Experts of a small language model.
Size: 11 layers, width 448, vocabulary 8192, 45.8M parameters.
Experts: 96 squared ReLU neurons an expert, a softmax router.
Training: 362M tokens, 6038 steps.
Below are experts of layer 2 (counted from 0) of a mixture-of-experts language model. Rows are named router (the router's row for the expert), up (a neuron's input weights, with its number), down (a neuron's output weights, with its number) and show model dimensions 168-223. Each number is 50 + 10 x the weight over its row's rms, rounded and kept within 0 to 99.
Before each expert's rows: "comes before" lists some tokens at least twice as common just after its tokens as in all text; "gets" lists some tokens that make up at least twice as much of what it gets as of all text. This comes from a sample of Wikipedia text that the model never trained on. Tokens count by the router's weight.

# expert 17
comes before: " ", " |\n", "3", " —;", " +", " −"
gets: " |", " ", "0", ":", " –", "%"
router:47 60 43 43 28 43 54 58 54 64 50 43 47 61 49 43 62 39 61 56 45 39 51 63 49 61 59 41 54 61 65 53 59 40 27 46 57 46 33 46 57 37 46 49 56 67 44 52 64 63 41 61 42 54 58 68
up0:45 24 61 57 45 57 55 56 60 50 51 61 68 47 61 58 40 70 49 33 56 49 50 50 53 59 28 45 42 55 36 46 43 42 59 39 68 51 56 57 59 66 50 52 51 49 64 69 33 51 58 56 31 66 35 57
down0:65 52 46 56 64 43 48 56 59 51 31 38 37 56 48 44 63 48 53 63 51 40 67 47 49 44 47 63 47 44 63 51 50 54 63 53 45 52 51 41 60 45 38 54 36 33 52 80 50 48 39 61 65 34 31 47
up1:56 31 56 41 48 59 49 39 56 57 53 44 50 45 39 45 33 75 40 51 42 44 55 41 45 56 20 44 48 44 56 39 41 38 64 46 47 41 55 54 51 76 57 44 50 40 67 48 37 42 57 42 60 79 39 41
down1:68 56 54 44 41 72 46 79 47 44 57 54 42 53 57 51 47 47 59 51 40 49 47 37 41 39 53 55 70 60 47 55 70 62 37 55 36 49 59 54 41 40 44 51 54 52 44 68 71 56 57 35 50 64 26 51
up2:47 29 60 49 61 54 50 50 49 43 61 60 57 42 41 56 49 61 50 56 27 42 51 65 48 53 42 57 31 57 43 44 48 43 36 55 58 51 47 62 43 63 42 63 51 47 60 56 45 64 51 48 40 55 42 38
down2:50 65 47 54 47 46 64 49 61 53 43 49 44 54 58 47 54 46 37 60 77 56 58 46 63 52 55 48 44 40 59 56 50 46 44 68 52 64 36 46 46 50 55 50 65 59 76 58 45 38 72 48 44 58 59 65
up3:52 27 64 48 66 57 54 41 48 66 65 52 63 56 53 66 36 71 42 51 54 43 44 48 54 48 44 51 47 66 51 54 51 57 50 57 43 53 51 59 51 72 48 46 56 48 68 45 59 43 65 57 55 55 29 44
down3:50 65 48 52 30 56 32 51 45 43 60 65 68 65 54 54 49 35 44 53 52 53 49 47 59 42 47 44 67 56 54 37 57 45 30 36 57 43 58 72 57 37 34 36 56 66 35 39 47 43 47 64 47 49 48 66
up4:61 18 56 57 71 49 56 36 57 64 45 56 61 39 35 53 34 70 54 50 64 43 44 43 52 48 32 36 37 32 51 31 45 56 58 63 48 48 58 45 48 67 47 69 43 54 71 50 40 51 45 42 54 57 37 54
down4:57 47 62 31 53 47 60 41 36 61 60 49 60 55 52 49 45 65 51 38 48 45 62 52 59 51 47 39 52 42 56 51 56 55 43 44 49 45 55 59 41 42 56 33 23 60 46 46 59 48 37 44 55 44 52 45
up5:46 29 62 55 40 55 47 33 57 53 53 56 67 46 52 58 29 68 44 54 61 52 47 41 43 45 37 42 50 51 43 53 36 35 55 58 56 58 54 50 56 60 57 43 56 52 68 52 42 36 44 54 53 42 32 45
down5:46 51 63 50 44 46 48 68 45 44 48 59 44 56 35 59 44 38 44 53 56 52 46 50 64 60 60 38 55 36 38 45 44 45 53 32 52 52 32 49 48 52 49 73 50 50 30 60 44 40 56 40 56 40 68 55
up6:37 30 61 65 55 35 43 36 47 56 55 59 53 45 47 59 34 66 47 42 64 61 47 54 61 47 31 39 38 55 45 48 40 43 43 65 52 51 68 52 30 68 44 31 39 34 54 49 35 45 49 50 52 49 30 53
down6:37 67 47 47 41 65 60 49 35 65 39 47 32 61 63 36 57 52 53 48 48 57 49 57 46 48 57 64 40 34 56 50 39 55 50 43 36 55 39 43 52 30 34 49 55 57 44 51 59 51 47 50 57 39 39 45
up7:51 23 65 47 42 46 45 53 39 65 59 60 42 38 64 53 29 81 35 40 59 29 44 45 45 52 44 51 50 61 48 49 43 45 56 60 55 39 53 40 57 59 63 48 60 50 71 46 41 48 63 57 54 38 23 58
down7:58 66 35 43 39 48 43 35 41 57 52 52 54 34 57 40 62 55 50 29 42 75 64 52 36 55 60 46 40 51 47 61 48 49 66 55 57 58 58 69 60 23 53 43 50 49 28 55 61 44 54 44 33 43 57 60
up8:47 32 65 71 54 63 47 42 78 63 58 52 52 42 54 53 34 83 49 52 56 52 49 45 48 56 35 47 49 58 27 56 33 47 57 63 42 41 61 62 48 47 61 65 54 49 60 49 42 52 54 53 53 59 30 46
down8:62 48 56 41 45 56 46 51 33 71 36 53 51 56 51 61 48 46 71 67 40 61 36 53 57 36 53 57 54 64 60 66 52 48 52 60 53 36 37 57 35 56 43 53 54 56 60 52 57 46 41 54 44 59 55 31
up9:56 20 61 65 49 45 61 54 44 46 52 45 51 35 54 66 37 78 51 52 55 50 30 53 47 39 41 59 55 46 61 60 46 55 70 42 55 51 62 37 52 70 52 37 59 39 65 45 40 32 51 55 45 51 32 46
down9:58 36 51 45 51 67 52 42 57 45 59 44 56 47 50 48 65 70 49 44 49 70 48 58 53 56 67 59 42 40 55 35 54 56 56 61 62 29 41 51 46 55 40 60 44 44 54 49 55 44 47 55 58 64 35 70
up10:34 25 54 43 72 51 43 46 46 41 49 45 64 41 33 61 44 58 48 34 49 32 55 54 54 45 33 47 45 45 45 51 50 53 46 41 59 42 77 38 52 62 59 54 34 35 58 42 31 61 46 58 69 65 32 44
down10:58 36 48 37 38 30 63 50 44 37 34 25 76 39 50 32 63 64 45 66 46 48 40 48 39 56 55 45 54 58 48 48 50 64 42 43 53 43 49 67 43 48 61 52 63 48 44 39 72 61 63 59 47 51 42 63
up11:61 33 55 52 65 59 49 33 55 45 50 52 48 44 38 34 45 59 54 34 45 52 50 51 52 59 41 49 53 47 60 45 49 41 50 40 64 51 51 41 49 51 50 30 46 47 59 46 58 47 61 54 62 58 46 47
down11:38 51 34 43 69 60 39 40 23 56 36 46 59 49 54 42 56 51 65 36 46 67 49 66 58 47 58 47 59 57 76 57 50 34 48 46 39 48 46 65 64 65 46 36 59 36 59 54 55 42 76 53 56 49 61 50
up12:46 31 64 50 58 50 45 32 41 56 47 41 59 38 54 52 30 57 61 52 57 44 50 46 39 57 49 38 49 78 49 42 54 43 59 50 60 63 58 38 57 65 45 40 49 47 56 66 42 52 71 66 52 53 43 42
down12:58 59 24 55 49 52 47 48 59 53 65 53 65 45 48 61 60 43 44 59 50 42 50 38 51 53 64 64 57 55 46 46 53 55 49 55 33 55 46 54 50 53 41 36 30 31 49 39 56 76 70 68 45 50 60 44
up13:56 25 69 45 48 47 43 46 52 60 48 52 59 45 54 53 52 75 39 78 37 54 49 39 49 33 24 48 46 61 52 59 55 54 61 42 33 39 57 48 57 65 59 56 47 51 50 35 47 61 67 57 44 63 28 45
down13:45 46 45 46 53 52 61 50 43 56 41 45 39 39 35 41 57 63 63 47 50 47 43 52 33 50 44 35 53 39 65 50 45 51 64 53 55 55 35 42 66 50 39 51 59 64 41 42 57 67 44 47 45 50 70 50
up14:57 25 57 43 39 55 60 43 58 54 47 36 59 52 45 63 31 85 41 39 61 62 42 33 57 34 43 51 51 50 61 42 59 57 58 44 56 40 52 58 64 67 58 34 43 44 59 59 51 50 54 51 62 55 35 48
down14:52 40 45 48 50 51 47 51 33 40 37 58 40 40 37 57 55 51 56 44 43 43 52 45 64 64 58 33 44 49 65 65 58 59 42 54 32 38 54 56 41 49 25 41 46 63 39 41 48 58 53 31 46 56 47 45
up15:46 22 78 62 52 39 60 46 36 56 41 48 49 38 46 63 32 67 55 57 62 49 40 31 54 41 32 48 34 42 35 60 38 46 48 52 44 56 61 49 57 62 43 57 61 50 64 51 45 42 57 55 52 57 34 60
down15:64 58 51 61 41 44 43 41 56 69 55 51 51 67 54 51 46 81 49 48 49 38 47 73 56 51 53 56 53 48 45 62 33 59 49 64 61 24 61 52 53 43 41 55 57 53 55 34 42 55 44 35 55 51 61 53
up16:54 15 61 56 51 34 44 30 53 62 61 53 72 46 46 58 35 71 48 50 53 38 46 47 47 48 27 37 51 51 41 65 47 58 56 55 50 47 52 50 50 64 74 62 56 58 64 45 44 39 47 52 54 54 48 45
down16:65 55 30 61 60 47 47 66 45 38 35 53 50 41 54 43 57 51 48 43 49 52 33 53 45 50 49 58 57 34 54 59 52 50 40 50 43 38 25 36 45 25 58 58 38 51 59 42 58 56 63 56 49 42 49 58
up17:55 30 52 56 64 50 56 50 73 54 46 41 54 42 54 55 38 67 44 48 67 42 56 48 35 53 40 36 54 56 39 42 49 55 58 51 44 47 62 44 59 61 54 37 63 47 55 52 42 43 48 63 70 51 31 50
down17:53 55 57 40 54 46 62 37 48 50 37 62 41 47 51 63 35 35 54 42 48 49 65 45 52 35 49 55 45 45 52 55 47 34 47 51 39 57 59 63 48 55 51 49 42 60 59 27 71 72 62 56 56 43 76 78
up18:39 26 62 45 49 49 60 38 59 62 51 59 59 44 61 59 31 72 49 48 45 46 32 34 45 62 24 44 44 49 47 36 35 34 69 40 37 49 51 53 53 66 62 53 62 40 61 37 37 46 60 57 59 67 36 56
down18:58 62 37 49 34 45 62 61 60 51 54 42 51 49 53 43 55 49 48 56 44 66 52 55 44 61 65 59 42 29 60 62 47 60 35 54 22 54 53 58 50 57 41 48 44 45 43 41 59 44 62 48 42 69 73 22

# expert 7
comes before: " ", "|", "-", "==", " The", "==="
gets: " |", "-", " in", " the", "|", ".\n\n"
router:47 49 45 46 70 46 50 41 54 47 44 46 50 57 48 39 54 48 55 66 26 46 56 47 33 57 54 60 55 47 59 49 50 34 50 44 49 43 52 49 71 48 46 32 53 53 52 49 54 39 48 58 60 33 52 34
up0:45 14 69 47 41 47 53 37 42 47 60 50 44 41 51 51 29 76 43 40 54 51 35 45 42 39 44 35 53 63 61 41 50 52 57 59 57 27 50 57 57 66 73 58 68 47 47 50 45 31 59 49 64 47 12 32
down0:36 46 66 57 38 61 47 62 56 45 41 56 49 54 45 39 66 50 59 45 58 49 49 47 43 41 53 44 67 35 41 54 56 48 53 57 48 69 57 73 43 49 20 40 52 47 46 53 59 50 70 48 46 53 54 44
up1:31 44 56 49 60 61 55 50 45 47 49 63 60 46 39 47 42 59 36 53 55 30 60 58 54 61 47 53 56 52 55 52 54 36 43 47 61 34 46 34 49 72 46 33 40 40 57 59 42 55 57 51 47 57 35 43
down1:53 54 56 39 46 51 37 52 48 62 55 43 34 50 43 63 48 38 59 58 37 60 68 52 48 70 42 44 55 51 42 60 35 53 46 56 46 57 31 57 38 52 61 36 59 79 40 46 38 52 47 70 40 70 63 45
up2:46 31 62 59 58 29 52 41 55 54 56 44 41 33 53 38 40 78 66 45 41 53 54 48 50 40 43 48 47 55 44 43 40 49 52 51 70 50 53 40 45 63 62 42 34 52 76 59 38 58 48 53 48 57 30 49
down2:42 48 46 49 80 53 50 52 51 43 53 36 45 51 37 53 43 55 53 50 60 63 45 48 53 42 46 57 38 44 57 52 41 47 53 42 56 48 47 77 58 54 55 54 44 53 42 35 48 61 54 41 51 57 42 38
up3:49 26 65 38 44 44 55 36 42 67 67 57 58 36 45 54 38 64 58 45 43 66 42 47 50 49 32 38 35 53 48 40 34 48 41 40 58 34 59 46 70 69 59 53 45 59 48 58 49 50 57 38 55 65 22 62
down3:52 53 47 51 46 46 34 48 58 45 49 58 46 64 61 46 59 49 63 36 56 59 52 53 46 53 50 51 44 49 51 54 54 43 45 48 54 58 43 50 53 57 47 31 44 26 58 60 58 43 43 50 41 40 53 50
up4:49 30 77 40 57 38 38 27 57 65 51 40 56 47 44 51 45 70 33 47 55 42 50 57 52 36 35 38 47 61 42 50 47 45 48 53 64 53 54 38 44 51 47 53 49 61 44 54 55 61 44 60 42 44 47 50
down4:61 40 59 40 39 45 55 49 50 52 32 59 56 39 54 44 57 52 62 46 52 57 49 61 57 40 44 54 72 46 56 48 44 52 54 64 45 39 22 62 64 42 41 48 47 29 58 33 35 38 53 48 49 47 43 43
up5:51 28 59 63 52 51 65 45 46 49 65 77 63 44 43 51 43 62 56 48 50 45 49 44 60 40 38 39 32 61 44 45 51 61 31 66 43 51 56 51 47 55 55 44 41 61 70 53 55 55 47 48 48 66 36 45
down5:51 59 41 41 50 72 53 44 40 54 53 54 50 38 41 36 52 44 45 31 53 45 41 55 37 74 52 49 68 54 46 59 42 28 45 39 57 74 63 48 44 54 40 55 48 46 39 36 55 36 70 49 64 48 36 48
up6:39 20 64 67 51 46 32 40 33 40 55 41 57 38 55 51 26 74 40 48 54 63 45 49 39 50 39 49 55 50 37 40 44 54 47 56 51 36 57 42 50 79 71 46 50 47 64 55 56 54 60 50 47 71 34 45
down6:35 58 42 58 67 58 47 44 56 31 49 50 51 51 35 71 49 52 41 45 68 30 45 48 44 49 59 54 47 25 46 67 75 58 63 47 52 53 52 46 62 63 61 43 43 40 59 46 43 49 35 45 47 50 39 43
up7:61 20 70 43 55 42 64 33 51 47 61 56 64 39 51 45 43 66 51 40 43 43 41 35 56 63 40 41 37 50 50 41 39 50 49 46 62 53 52 45 50 76 62 45 60 46 54 48 50 48 46 63 41 56 34 41
down7:49 69 52 49 44 44 52 42 52 47 63 49 44 54 73 46 51 29 51 54 48 48 45 50 49 61 57 73 53 48 51 50 64 36 50 52 60 44 52 50 52 52 50 57 53 58 49 56 59 56 56 37 47 54 48 52
up8:44 33 68 45 49 54 48 43 33 33 50 59 52 55 56 48 53 62 57 45 56 61 52 44 42 36 51 55 54 37 53 46 51 51 27 56 43 26 66 55 59 51 67 47 61 57 48 49 41 38 70 51 55 46 47 49
down8:50 64 53 42 59 41 53 45 38 49 71 49 67 62 62 40 47 63 35 37 70 60 44 55 47 53 62 59 44 46 45 69 44 72 58 25 48 48 52 38 41 48 56 60 46 30 51 49 37 42 42 34 60 50 43 43
up9:34 24 62 65 50 54 53 47 51 48 51 56 56 41 58 58 42 69 42 49 43 56 40 52 48 40 28 27 46 60 45 45 45 42 49 42 39 52 61 54 44 71 68 56 52 74 56 44 44 55 51 39 46 62 32 50
down9:48 44 48 53 48 62 46 42 50 58 44 37 52 63 40 47 43 33 50 57 53 68 63 42 47 47 51 36 39 49 42 47 60 50 58 60 55 60 33 53 35 58 46 42 77 67 56 56 47 62 59 37 54 37 45 48
up10:37 35 60 40 71 49 70 30 51 34 47 43 58 55 57 55 43 52 58 59 52 44 47 36 45 58 44 55 39 43 45 52 53 41 54 43 51 45 62 32 73 67 80 51 71 48 49 53 50 46 57 56 62 43 33 40
down10:52 48 37 54 40 47 64 61 58 38 59 47 54 62 54 50 63 65 72 57 34 40 35 40 44 49 57 57 43 52 57 43 35 47 39 50 43 47 61 48 44 46 56 63 70 71 48 44 57 37 33 42 38 45 49 49
up11:54 35 76 35 67 55 62 35 61 47 56 51 61 45 55 73 38 54 63 54 48 57 46 39 76 56 40 49 37 44 47 66 42 51 65 55 57 41 63 48 55 56 50 41 48 42 69 45 49 61 39 56 58 48 43 53
down11:42 46 52 52 38 48 56 50 46 58 45 44 42 35 48 46 16 40 46 47 42 48 52 62 61 56 49 21 34 64 50 81 50 43 67 40 38 59 43 52 45 61 38 43 48 45 52 37 55 51 45 51 64 46 55 26
up12:39 34 67 36 49 51 58 49 54 61 63 41 70 44 49 61 42 68 47 35 49 55 39 46 50 45 38 43 30 55 43 49 46 54 55 39 32 47 69 48 52 72 67 64 55 51 59 62 32 50 53 53 47 74 30 52
down12:66 69 55 57 61 48 63 45 55 55 45 43 55 64 43 50 38 50 41 58 46 61 55 36 55 53 58 39 43 56 44 44 55 70 33 31 29 70 26 54 50 37 62 54 64 53 27 49 59 60 48 53 26 58 45 46
up13:37 31 50 53 49 52 41 53 48 47 58 62 46 53 47 49 38 71 57 47 50 50 42 43 57 39 35 46 42 45 55 48 42 43 39 56 50 48 47 15 41 63 51 44 38 48 58 47 49 52 63 50 40 48 21 46
down13:40 51 39 38 41 59 65 53 45 49 39 52 38 61 53 61 45 48 48 44 22 49 60 49 60 45 46 45 54 60 47 51 57 48 48 52 40 50 42 55 43 43 32 36 41 62 21 43 34 55 50 53 49 44 56 48
up14:61 29 60 52 42 47 56 43 53 56 65 50 54 48 50 68 40 83 59 34 52 74 36 31 47 43 30 46 55 50 45 42 45 56 58 32 56 41 59 59 70 63 46 51 47 48 61 56 51 57 50 39 47 76 32 46
down14:43 61 51 36 66 45 42 39 71 38 43 44 55 36 51 34 50 20 64 54 48 35 56 60 57 50 55 39 46 57 53 53 39 38 40 57 72 54 50 59 64 59 52 49 43 54 45 80 44 63 40 41 57 46 60 56
up15:39 27 75 72 52 34 53 42 47 47 64 61 55 56 59 52 46 68 46 43 59 45 43 44 57 27 26 45 37 49 50 74 27 43 58 40 51 58 62 40 51 62 70 38 52 45 58 48 40 56 49 52 40 65 32 61
down15:44 50 41 46 72 48 53 43 60 59 43 55 49 55 31 57 40 35 59 41 76 48 77 44 51 35 60 48 33 41 59 44 82 67 47 45 26 38 57 43 43 25 43 47 32 51 49 45 49 48 64 50 50 54 47 38
up16:57 30 58 49 58 49 58 56 49 56 68 43 60 48 55 51 40 80 44 32 57 51 39 41 60 36 34 49 49 56 40 42 50 54 46 66 63 48 56 50 55 61 51 49 41 40 46 66 45 68 51 54 59 60 35 54
down16:38 63 73 28 42 39 41 63 71 53 46 45 43 45 44 61 44 70 47 41 57 35 59 55 49 70 50 44 48 41 60 66 76 52 60 44 51 44 50 58 46 58 50 57 52 41 51 41 49 62 52 56 49 48 65 49
up17:68 32 54 65 64 62 55 56 49 53 54 56 42 46 46 44 55 73 51 27 46 39 73 52 47 37 43 33 53 54 56 41 45 45 26 51 54 28 56 57 51 45 56 31 42 48 51 59 49 44 50 57 61 67 28 47
down17:51 51 53 46 54 54 39 56 32 57 42 45 35 52 53 49 48 27 46 40 62 43 55 73 35 57 57 52 53 48 52 49 55 47 53 49 67 33 39 54 59 41 59 62 50 54 44 52 50 47 45 56 49 35 51 48
up18:34 30 53 57 53 57 53 48 53 53 43 52 54 53 58 43 55 75 45 43 58 43 45 54 64 44 55 29 57 54 40 38 48 58 53 57 41 60 53 37 46 61 53 54 40 47 63 50 52 55 45 53 49 51 26 38
down18:43 31 47 56 68 44 67 36 60 36 47 59 38 52 47 39 58 25 49 57 57 66 59 53 37 60 69 50 61 58 63 65 53 62 47 50 33 40 57 64 49 46 46 58 46 49 46 52 49 37 63 63 69 51 64 44

# expert 8
comes before: " |", "0", "9", "8", "7", "6"
gets: "0", "8", "5", "6", "1", "7"
router:44 51 39 46 37 58 50 46 43 56 46 49 49 47 55 53 59 41 55 52 48 60 68 65 43 64 53 59 52 58 60 53 60 64 59 54 47 38 42 77 54 47 53 39 56 39 42 42 52 47 49 42 56 50 52 43
up0:35 21 57 46 42 41 42 35 56 60 66 45 51 40 47 50 44 81 35 59 48 36 22 37 52 51 43 43 48 57 57 42 49 46 49 44 54 44 62 50 65 63 48 38 55 45 50 52 52 51 67 57 58 60 23 58
down0:55 60 41 52 44 49 31 60 47 37 36 50 72 38 59 44 43 45 58 34 41 55 52 51 39 57 35 67 57 58 53 57 44 42 42 70 59 69 35 47 63 62 74 47 42 61 40 68 56 39 31 51 44 36 57 36
up1:65 34 52 51 45 31 47 44 54 56 41 53 56 51 50 65 39 73 51 52 56 44 50 47 55 39 26 48 41 67 48 45 50 51 55 45 52 49 59 58 42 73 73 47 54 40 52 63 40 46 49 57 43 54 35 33
down1:51 35 44 43 61 61 53 56 43 36 39 45 54 44 52 40 62 46 56 52 41 54 44 64 61 53 44 36 57 32 27 42 38 42 48 53 70 45 51 43 54 57 55 41 29 48 67 39 59 44 65 62 54 57 35 70
up2:44 22 53 40 50 52 57 58 36 42 59 60 55 36 56 42 22 72 55 44 53 54 44 38 59 55 42 34 45 56 47 57 43 53 45 55 45 45 53 50 62 76 66 60 62 49 67 52 47 56 64 55 70 56 39 38
down2:38 64 32 37 46 50 53 50 38 42 55 54 49 47 54 57 53 44 45 57 61 56 53 38 42 48 57 57 40 34 46 53 64 53 64 53 44 62 52 59 57 61 46 51 48 38 66 57 52 44 47 32 52 60 46 54
up3:65 37 47 59 57 67 51 55 72 73 58 41 50 48 54 48 42 55 60 48 47 40 51 29 48 57 50 45 27 40 36 50 45 53 52 49 41 60 39 57 56 59 60 34 48 45 41 45 30 53 47 38 52 64 36 37
down3:49 44 47 44 57 56 51 54 46 41 54 37 47 53 47 52 59 42 38 56 42 72 52 43 57 56 55 51 53 37 70 36 59 60 61 52 59 41 49 46 54 50 45 43 44 67 29 59 46 45 37 58 51 51 47 47
up4:60 21 67 51 44 50 47 31 47 61 49 46 60 34 57 59 33 79 45 57 66 29 44 50 38 40 26 46 63 48 42 46 58 60 50 47 56 30 59 53 52 73 55 66 47 43 54 57 50 53 48 40 40 50 20 59
down4:29 45 52 61 61 55 40 69 54 46 52 41 30 62 53 39 51 71 69 37 48 59 51 40 55 40 58 51 41 66 44 47 52 62 63 47 66 40 54 47 54 69 37 78 53 48 44 48 41 51 58 41 76 57 55 48
up5:37 22 55 58 49 71 52 42 58 40 61 50 66 51 60 69 36 64 49 38 34 54 53 37 49 49 47 36 50 47 56 51 52 53 40 50 45 49 62 73 57 69 63 55 31 42 49 51 42 32 60 62 54 61 26 48
down5:38 60 46 31 35 42 66 44 48 53 60 48 40 52 46 52 46 38 47 68 73 27 70 65 48 55 43 47 66 46 56 46 68 55 60 30 72 52 36 44 41 51 47 36 45 44 62 70 55 43 56 58 53 58 51 44
up6:54 31 66 53 51 57 51 47 56 52 54 58 52 49 39 47 39 75 34 41 59 53 33 43 46 48 34 48 69 36 50 40 34 54 45 60 46 54 48 55 53 71 59 48 51 42 63 52 52 64 57 44 59 47 35 32
down6:29 41 39 47 51 59 65 52 32 53 37 56 52 40 51 52 48 44 50 56 31 48 66 45 65 47 66 50 56 62 47 45 41 56 63 60 57 31 51 44 62 46 32 51 34 47 52 73 41 44 25 33 38 62 60 37
up7:55 14 57 29 47 56 59 51 42 45 60 50 47 47 40 65 31 58 51 48 51 59 55 37 44 52 45 37 57 47 49 58 44 52 56 42 51 56 40 52 60 79 68 42 39 42 59 51 45 44 51 64 54 55 34 36
down7:43 64 59 45 63 61 40 51 57 43 59 58 50 44 54 28 45 52 47 59 47 46 40 47 27 73 67 52 54 17 53 70 50 42 55 29 64 49 35 40 45 58 63 37 50 49 44 46 57 56 54 53 44 47 52 49
up8:38 15 63 50 42 52 59 35 52 51 57 54 60 49 53 52 42 73 55 53 62 51 44 48 45 66 38 43 51 47 40 52 41 44 47 60 49 51 73 53 54 69 56 55 66 50 67 62 36 58 66 50 59 61 36 51
down8:54 51 58 38 55 52 33 71 55 49 44 65 50 51 58 62 60 44 51 69 57 60 66 39 60 45 44 65 49 55 57 43 61 56 53 46 34 41 39 42 50 35 65 52 87 51 67 40 45 49 49 40 40 56 41 46
up9:39 24 61 53 56 42 45 47 50 48 53 50 49 48 49 43 47 72 50 42 53 70 52 46 52 39 49 46 52 44 56 34 53 67 48 37 45 41 71 41 52 70 41 36 49 50 69 79 53 58 48 48 49 50 51 52
down9:49 42 39 43 47 36 35 49 50 29 53 51 58 35 36 62 49 49 35 33 29 54 53 48 49 45 41 47 55 27 44 59 56 44 38 52 43 47 45 42 49 51 62 51 61 50 21 46 64 34 62 70 42 56 57 38
up10:50 44 63 42 52 62 53 40 52 59 48 61 51 57 38 41 43 60 64 32 52 69 34 33 50 58 38 46 60 41 49 56 60 36 29 48 57 30 47 56 44 67 44 52 53 39 59 42 39 44 45 54 65 61 47 55
down10:47 65 64 24 44 61 42 68 48 59 55 41 20 48 49 27 75 65 72 52 43 65 42 59 45 50 53 46 52 56 73 68 44 46 44 26 46 30 46 58 41 55 45 53 42 71 30 35 50 50 43 31 55 43 47 44
up11:55 26 42 43 50 35 51 31 42 52 49 53 56 54 41 57 32 72 55 46 55 41 42 56 38 30 28 31 49 72 48 56 32 55 60 56 51 43 54 28 60 59 59 34 32 50 65 54 40 59 71 63 46 49 33 42
down11:46 32 50 50 52 46 52 54 58 62 59 43 61 45 46 51 59 60 50 49 49 42 66 34 46 45 45 49 53 44 52 32 49 56 52 47 53 35 62 44 52 46 40 27 47 36 56 32 71 51 50 47 59 62 55 64
up12:45 21 63 53 46 46 49 43 48 64 65 40 56 39 51 67 37 67 44 40 73 48 43 31 49 43 43 35 38 57 43 55 37 53 47 47 53 47 67 40 47 67 56 54 55 57 65 54 49 55 67 56 50 51 39 45
down12:29 56 43 36 48 37 61 43 56 55 50 43 57 48 56 48 38 55 37 42 47 50 52 31 56 49 40 37 47 40 70 51 45 46 53 25 54 54 40 45 44 57 34 56 52 41 44 43 43 32 48 42 58 62 62 38
up13:64 32 51 43 59 63 41 47 52 45 53 50 56 59 52 50 61 64 51 39 45 53 64 63 36 53 26 45 55 50 68 53 52 53 68 40 46 30 42 63 54 47 50 33 39 50 56 51 37 38 47 47 51 61 35 39
down13:62 52 27 45 54 47 56 62 38 43 52 52 46 56 73 52 52 51 44 35 62 48 44 62 53 50 45 58 55 59 59 45 74 31 49 41 61 51 40 47 55 51 45 41 72 53 48 49 53 41 45 46 59 49 54 58
up14:56 27 62 53 53 41 56 33 53 52 60 50 60 58 50 66 40 61 54 40 63 42 42 28 52 32 41 22 53 53 49 51 41 50 50 44 42 30 63 46 47 68 49 51 56 46 71 53 45 42 63 56 51 51 35 59
down14:56 55 47 46 72 46 66 50 42 58 50 28 53 54 56 47 35 61 63 54 34 48 49 72 49 55 65 44 71 49 52 47 60 46 47 50 52 30 51 62 56 69 43 65 47 55 41 46 58 36 41 48 46 60 43 40
up15:47 27 45 48 50 57 62 54 51 51 64 45 62 46 50 42 45 80 54 50 54 56 49 37 44 48 44 44 59 54 43 49 36 57 51 50 51 34 61 58 52 60 62 43 45 57 67 52 37 54 51 45 57 47 37 36
down15:52 34 34 66 47 37 32 50 35 58 59 26 48 53 47 50 55 53 49 43 58 58 45 55 61 57 39 51 58 49 42 46 46 38 51 39 61 55 33 56 40 74 41 46 52 39 44 51 49 52 48 46 41 60 66 57
up16:52 33 67 64 51 49 53 49 58 47 60 52 54 51 56 54 32 86 50 51 50 46 44 48 57 39 61 44 38 61 54 39 49 56 44 46 56 46 65 45 52 65 49 54 43 36 59 56 53 50 49 46 63 67 32 56
down16:50 48 46 53 63 52 40 48 53 58 47 41 42 42 77 34 65 49 55 50 48 63 49 60 45 51 48 63 56 52 49 28 50 38 55 57 46 54 46 50 52 72 57 53 60 46 56 31 64 43 40 40 37 73 55 51
up17:63 14 64 47 58 51 51 50 67 52 58 39 69 34 60 41 41 73 43 70 54 63 49 47 52 38 42 42 47 45 43 43 44 47 48 67 56 38 59 56 61 65 49 46 46 41 56 47 50 55 46 66 76 59 39 43
down17:59 52 55 51 53 59 40 50 59 52 49 47 46 44 48 50 52 48 47 51 66 54 48 66 46 16 62 49 58 54 34 48 32 17 45 58 46 55 49 48 51 57 58 51 37 73 39 47 57 52 52 55 35 59 40 76
up18:43 31 61 41 59 53 56 43 52 56 46 47 49 41 67 54 47 67 46 39 49 58 46 29 70 83 45 31 43 53 56 50 44 32 45 43 58 52 57 55 43 59 46 40 34 29 61 49 42 46 52 66 43 67 34 46
down18:51 49 34 50 58 54 47 41 42 48 50 30 54 39 68 47 52 38 47 41 48 38 61 44 47 54 51 57 51 59 52 45 63 22 47 64 34 63 41 53 50 46 51 49 69 41 47 56 56 35 50 55 48 54 57 42